python train.py --positions="rope" --extras=["capped logits"] --init_std_qkv=0.0307 --init_std_up=0.0307 --beta1=0.95 --beta2=0.99 --max_steps=3817
Below are experts of layer 12 (counted from 0) of a mixture-of-experts language model. Rows are named router (the router's row for the expert), gate (a neuron's input weights, with its number), up (a neuron's input weights, with its number) and show model dimensions 64-127. Each number is 128 + 24 x the weight over its row's rms, rounded and kept within 0 to 255.
After each expert's rows: "gets" lists some tokens that make up at least twice as much of what it gets as of all text. This comes from a sample of Wikipedia text that the model never trained on. Tokens count by the router's weight.

# expert 31
router [ 87  88 110  94 130  91  90 108 109 129 122 119 138 158 144 164 150 144 137 122 100 130 139 141 104 123 123 152 126 140 170 162  68 113 109 127  88 149 162  85 100 158  83 136 179 182 103  96 130 163  85 128 110  70 164 126 101 143 131 128  98  87 131 100]
gate0 [141 114 101  81 129 142 118 145 120 148 114 123 110 124 118  88 114  87 143 127 138 101 130  91 120 177 100  78 113 119 141 175 115 123 120 138 122 144  65 151 116 103 122 157 147 104 105 152 160 134 152 143 108 117 125  79 163 132 120 141 107 130 122 108]
up0 [153 146 139 149 131 134 140 111 144 132 147 113 122 131 140 137 110 148 109 111 148 164  98 189 138 144 132 167 107 116 118  88  94 127 167 117 118  78 163  90 122 168 114 121  70 147 151 125 119 116 106 135 145 130 160 133  94 150 133 131 139 119 148 130]
gate1 [146 159 101 135 163  96 113 155 109 109 126  99  81  90 116 163 118 139 161 136 124 106  81 141 171  97 117 136  83 147 163 104 115 116 142 154 141 123 143 159 126 117 134 142 131  71 121 110 118 154 194 114 144 124 125 101  92 113 113 118  83 139 123 146]
up1 [139 135 123 165 139 121 125 102 141 106 131  78 100 135 160 157 113 114 143 161 141 134 140 115 117 127 135  95  96 144 127 124 187 166 125 116 148 109  98 169  93 124 141 106 136  79 132 100 182 114 141 122 152 120 106 172 106 142  86 112 118 139 125 140]
gets: " in", " of", " was", " is", " on", " for"

# expert 9
router [102 100 100 106 126  88  93 118 132 102 105 117 142 148 146 139 136 103 122 135 102 148 181 165 132 142 106 147 101 171 155 138 114 119 116 114 137 129 131  96 102 153 100  95 124 129 135 135 151 127 144 163 119 113 148 147  98 153 132  68 120 122 118 110]
gate0 [101 109 128 109 110  92 144 135 172 134  90 151 153 126 123 114 135 160 126 118  48 133 114 131 155 124  59  89 119 105 149 138  75 114 150 107 136 161 130  98 159 106 110  97 127 116 134 159 140 148 108 149  97  75 119 146 148 108 141 125 126 120 123 148]
up0 [130 125 136 133 129 144 137 109 130 129 128 110 131 139 153 138 138 143 164  97 112 133 116 132 119 112 189 101 134 160 110 125 142  96 117 159 122 108 106 105 122 125 165 166 109 144 103 164 118 143  81  91 160 106  98 158  81 137 136 115 148 149 140 144]
gate1 [110 147 112 147 139 104 143 172  98 109 141 103 111 124 175 139 166 152 123 153 110 116 101 144 108 159 148 136 112 134 108 172 122 126 103  70 104 135  91 130 177 136 131 161 170 116 130 125 143 133 129 164 120 117  98 133 115 126 157 122 122 137 114 127]
up1 [ 86 100 107 120 114 145  85 134 129 160 122 163 165 148  92 119 129 144 153 111 124 170  88 131 114 137 121 164 129 140 122  85 143 143 116 125 140 142 145 113  89 106 147 167 145 130  81 140 116 154 157  52 200 127 133 153 158 133 122  98 132 121 158 123]
gets: "ian", "al", "an", " of", "ic", "as"

# expert 7
router [133  97  85 119 160  89 112  96 116 127 108 123 106 107 157 128 151 132 136 163 108 141 124 115 114 132  95 175 138 155 144 161 129 124 139 102 122 163 113 100  96 167  70 133 161 179 104 127 126 165 116 159 125 113 158 142 121 153 155 123 135  80  97 123]
gate0 [ 82  96  59 125 114 105 163  84 143 156 119 130 121 108 143 135  93 117 125 102 110 117 162 144 152 153 110 136 126 156 161 132 143 148 143 125 131 140 155 139  96 124 114  82 111 118 131 127 128 151 140 145 108 152 140 143 151 112 132 135 117 149 138  77]
up0 [109 119 118 123 129 123  97 151 111 156 147 133 148 120 125 132 174 128 105 142  88 133 107 117 173 146  86 148 125 111 115 121 141 140 132 160 134 166 151  92 172 138 158 129 133 167 109 142 125 177 155 125 122 133 145 166 115 113 119 100  94 100 139 118]
gate1 [140 157 126 108 105  77  91  79 136 136 139 117 122 147 145  95  98 133 110  70 154 122 127 123 147 132 110  66 107  99 145 154 156 120  98 150 121 152 137 118 174 123 105 129  77 142 141 134 148 154 105 140 121 140 100 108 119 110 131 146 168 114 136 132]
up1 [162 120 133 157 113 153 146 150 148 167 118 149 143 145 131 115 101 161 153 164 100 126 144 122 127 151 187 135 127 104 142 123 120 105 137 129  95 176 144 101 113 142 122 107 153 115  99 112 132 110  94  73 110 182 133 144 137 128 171 114 104 117 137 121]
gets: " ", ".", "–", " (", ",", ":"

# expert 23
router [111 108  80 103 178 118  91 128 100 133  96 126 136 132 135 150 132 118 138 157  87 115 121 112 119 159 113 139 136 176 163 152 119  86  95  84 103 174 122  95 127 189  95 127 143 146 118 107 149 143 129 142 102 101 138 155 121 159 131  99 126 125  89 117]
gate0 [101 131 129 125 122 173 128  97  97 118 115 143 150 128 108 178 106  87 127 152 109 124 143 113  95 141 141 133 119 176  97 120 134 145  95 115 131 117 136 111 137 126 147 102 143 119 113 108 128 125  94 107 147 145  89 110 134 104 147 165  94 118  97 162]
up0 [153 134 146 133 114 106 145 172 128 156 146 105  89 107 165  90 138 192 137 118 171 140 116 129 159  98 108 142 117  86 147 155 150 121 166 149 106 104 113 151  84 150 113 142  94 123 102 137 144 134 119 139 101 117 158 160 122 142 100 130 143 110 138 123]
gate1 [113 117 166 131  99 134 121 105 159  84 116  82 137 132 144 124 157 140 127 157 132 118 128 126 122 134  92 119 114 111 122 159 125 146 139  94 143 106 142 137  99 162 157 113 146 158 157 121 116 135 105 112 184 133 165 150 148 122 142 127 129 135 157 123]
up1 [ 99  85 132 126 154 138 168 126 108  96  98 141 148 113 120 137 161  95 127 114 173 206 152 117 156  74 108 132  89 150 151 128 128 126 100 104 112 159 107 175 108 150 127 124  88 150 131 126 102 140 153 101 129 121 129 149 147 138  74 142 123 110 131 107]
gets: " ", "\n", ")\n", ".\n\n", ".\n", " |\n"

# expert 27
router [139 112 111 102 153 123 138 126  87 153 113 142 137 139 160 164 143 126 107 187  96 103 146 130 132 152 116 137 122 165 128 134 124  96 115 118 115 163 150  83  83 125  82  91 183 141 127 103 154 118 119 126 104 109 134 139 112 158 119 110  81  91 121 114]
gate0 [128 133 153  99 125 104 108 149 131 165 167 150 130 132 139  97  87 103  97 131 122 104  98 129 116 111 110 157 116 137 115 139 118 118  92 132 121 157 117 133 178 122 108 146 158 117 135 106 140 113 100  97 157  88 152 140 129 152 145 119 113 141 148  98]
up0 [115 140 164 104 149 142 136 124 109 165 113 130 167 126 120 137 136 104 115 122 131 127 163 120 175 116 135 138 157 140 100 118 133 101  88 117 139 140 191 136 104  86 102 102 112 103 161 123 156  90 128 127 121 104 128 139 121 140 111 171 110 131 108 101]
gate1 [164 159  87 131 141 120 122  75 132  97 148  84 131 110 168 152 161 100 147 127 120 134 111 147 160 180 143  70  96 118 120 130 133 124 103 124  71 185 147 141 105 130 153 151 139 127 122 124 172 149 119 132 122 140 127 133 151 146 128 140 136 120 141 122]
up1 [143 118  94 165 133 130 139  99 113  94 134 127 122 101 110 115 145 107 125 117 169 133  89 108 134 129 127 150 127 160 137 143 142 128 116 119 113 101 112 114 132 103 101 145 125 109 128 118 178 104 165  75 136 141 155 145 151 143  96 162  65 159 117 151]
gets: " and", " to", " he", " which", " He", " who"

# expert 17
router [117 127  80 108 155 132 130 112  67 122 109 117 134 124 155 174 159 108  98 144 120 115 122 154 116 148 108 137 113 153 145 130  98 109  86 110  79 149 119 101 101 137  84 152 169 150  87 112 121 117 108 130 123 108 140 152 141 150 128 117  96 122 127 108]
gate0 [ 40 152 128  98 143 148 143 141 107 110 104 155 174  89 118 126  84 135 116 151 166 145 141 140 124 140 136 154 130 140 107 132 110  91  68 161  78 137 141 153 160  97 137 144 129 106 143 114 127 154 113 163 132  96 121 122 115 102 118 138 146 147 147 109]
up0 [115 167 116 118 126 161 114 145  94  93  99 166 154  91 125 141 160 126 118 144 114 136 150 143 102 169 105 133 120 165 110 143 137 157 116 160  94  97 117 124 124 102 104 159 142 138 134 123  90 117 119 141 140  88 131 101 131 147 100 118 112 166 142  88]
gate1 [142 170  87 131 152 115 149 119 120 149  94  85 106  78 157 143 110 156 114 127  84 110 108 175 135 147 117 136 161 132 136 106 138 160 115 116 119 130 117  92  80 123 119 120 115 127 130 100 129 144 106 119 190 127 106  78 110 147 129  97  90 156 138 108]
up1 [107 136 152 146 115 126 114 125 154 119 112 133 164 145 129 138 171 106 130 128 183 144  87 168 112 155 109 176  84 153 113 127 123 105 134 104 152  79 118 126 156 112 131 117 134  67 118 128 103 134 168 146  81 128 141 102 149 103  97 123 127 126 112 121]
gets: " B", " F", " N", " S", " Y", " T"

# expert 2
router [106 120  99  83 136  91 144 107  99 130 128 106 119 178 130 131 143 123 105 169  92 138 145 140 100 146  93 143 110 165 130 147 122 124 110 120 145 151 115  92  95 175  78 115 166 182  80 109 148 144  92 151 120 105 141 137 105 139 116 112 129  89 122 108]
gate0 [124 116 148 131 127  92 144 107 167 150 110 155  97 106 104 133 151 192 137 146  85 141 133 148 119 182 143 128 180  96 134 122 114  77 119 164 111 144 120 112 125 134 130 112 142 144 136 100 160 161  93 143 144 144  95 148 141 113  96 129 148 109 177 120]
up0 [ 94 134 104 136 143 122 125 122 117 140 112 115 129 105 139 125 120 153 129  93 152 109  96 104 146  91 122  98 125 139 123 118 139 133 115 105 143 130 129 124 103 129 138 134 107 175 126 109 110 140 174 109 119 112 124 141  85 159 125 205  87 139 104 156]
gate1 [142 140 111 155  89 106 132 127 190 103 127 164 108 114 122 170 124 163 110 110  64 147 125 142 155 125 148 120 125 124 128 170 148 101 123 114  96  83 108 126 108 107 115 120 159 152 131 130 114 168 128 116 158 126 156 117 150 152 110 109 131 141 129  44]
up1 [ 88 157 126 130 158 175 112 130 127 123 148 126 124 121 139 122 131 122 117 143 117 111 107  87 106 158 105 123 156 113  57 121 126 153 125 128 157 163 148 126 144  84 158 144 115 112 141 121 139 116 154 154 128 140 121 110 110  90 121 149 129 146 120 213]
gets: " |\n", " |", " C", " B", " T", " G"

# expert 20
router [132 106 107 120 179 140 121 138 131 155 160 132 120 139 134 153 114 140 112 158 123  91 126 129 128 155  82 141  82 157 148 169 113  81 123 110 117 131 141 100  91 147 113 112 145 119 132 148 105 160  88 166 115  90 151 141  87 196 139 106 120  73 104  93]
gate0 [120 121 128 134 137  98 165 112 127 125 120 103 144 159 143 131 132 139 115 167 103 124  95 122 119 136 135 138 133 106 149 143 100 119  85 139 165 126  79 113 134 145 105 118 147 166 127 155  86 124  67 125 127 104 148 126 128  77 170 103 161 173 176 125]
up0 [114 117 161 127 170 102 141 104 134 172 132 104  89 164 146 184  90 102 111 131 119 111 150 110 139  90 169 158 111  90 119 139 122 154  88 126  88 145 161 125 130 149 127 167 140 136 185  98 126 148 142 152 170 134  80 130  76 142 155 127 113  99 119 136]
gate1 [148 138 119 117 184 170 127 137 104 123 129 130 153 127  77 158  94 135 113 194 141 122 134  93 134 114 126 148 152 121 105 175 147 119 175 112 113 131 144 132 131 148 138 135 135 143 122 143 157 129 137 113  98 116 145 116  98 166  98 131 154  92 121 155]
up1 [ 90 102  92 113 139 150 132  77 166 139 134 140 130 113  89 160 145 100 123 134 108 130 103 116 189 147 132 116 108 109 108 152 106 101 150 129 150 130 142 175 149 102 117  91 143 103  86 116 119 182 152 129  81 125 139 115 159 108 107 113 121 113 128 144]
gets: " p", " t", " s", " c", " P", " f"

# expert 14
router [ 76  73  80 135 161 120 113 122 104 146 137 107 146 148 139 152 139 141 102 138  99 104 126 143 164 128 112 106 106 132 141 163 129 132 126  85 114 170 138 114  87 110  84 108 146 135  85 129 144 150 131 124 101 113 143 129  94 173 120 119 116  81  92  99]
gate0 [115 109 123 132 165 141  82 119 116  94 120  94 120 128 144 149 110 133 119 124 126 138 133 127 129 145 121  85 100 128 110 164 142 106 111  67 128 117 147 106 106 143 154 109  96 131 133 152 144  91 114 131 129 137 141 154  96 173 173 103 159  99 130 116]
up0 [119  55 114 133 115 139 176 105 158 122 106 105 147 140 111 111  64 100 131 148 121 137 138 159 120 150 163 114 118 122 120 152 110 110 137 146 123 122  89 116 130 120 163 104  96 148 143 124 162 163 102 131 118  95 127 107 162 128 114  80 129 105 135 129]
gate1 [123  88 122 139 126 124 121 109 140 171 117 148 155 122 130 144 150 154 142 206 103 102 155 141 155 105 133 160 104 116 135  98 151 127 158 120 169 115  78 123 147 146 107 123 118 150 150 123 127 148  94  97  97 123 115  63  87 134 106 147 118 113 113 115]
up1 [145 155 120 166 153 135 162 140  96 116 165 148  68 126 111 128  90 132 114 164 126 109 103 131  69 119 163 143  74 155 152 122 126 165 105 137 104 148  51 138 142 103 145  94 137 101 104 112  86 121 108 126  88 104 147 150 102 124 130 125  70 124 155 141]
gets: " (", "201", "200", "199", "202", "198"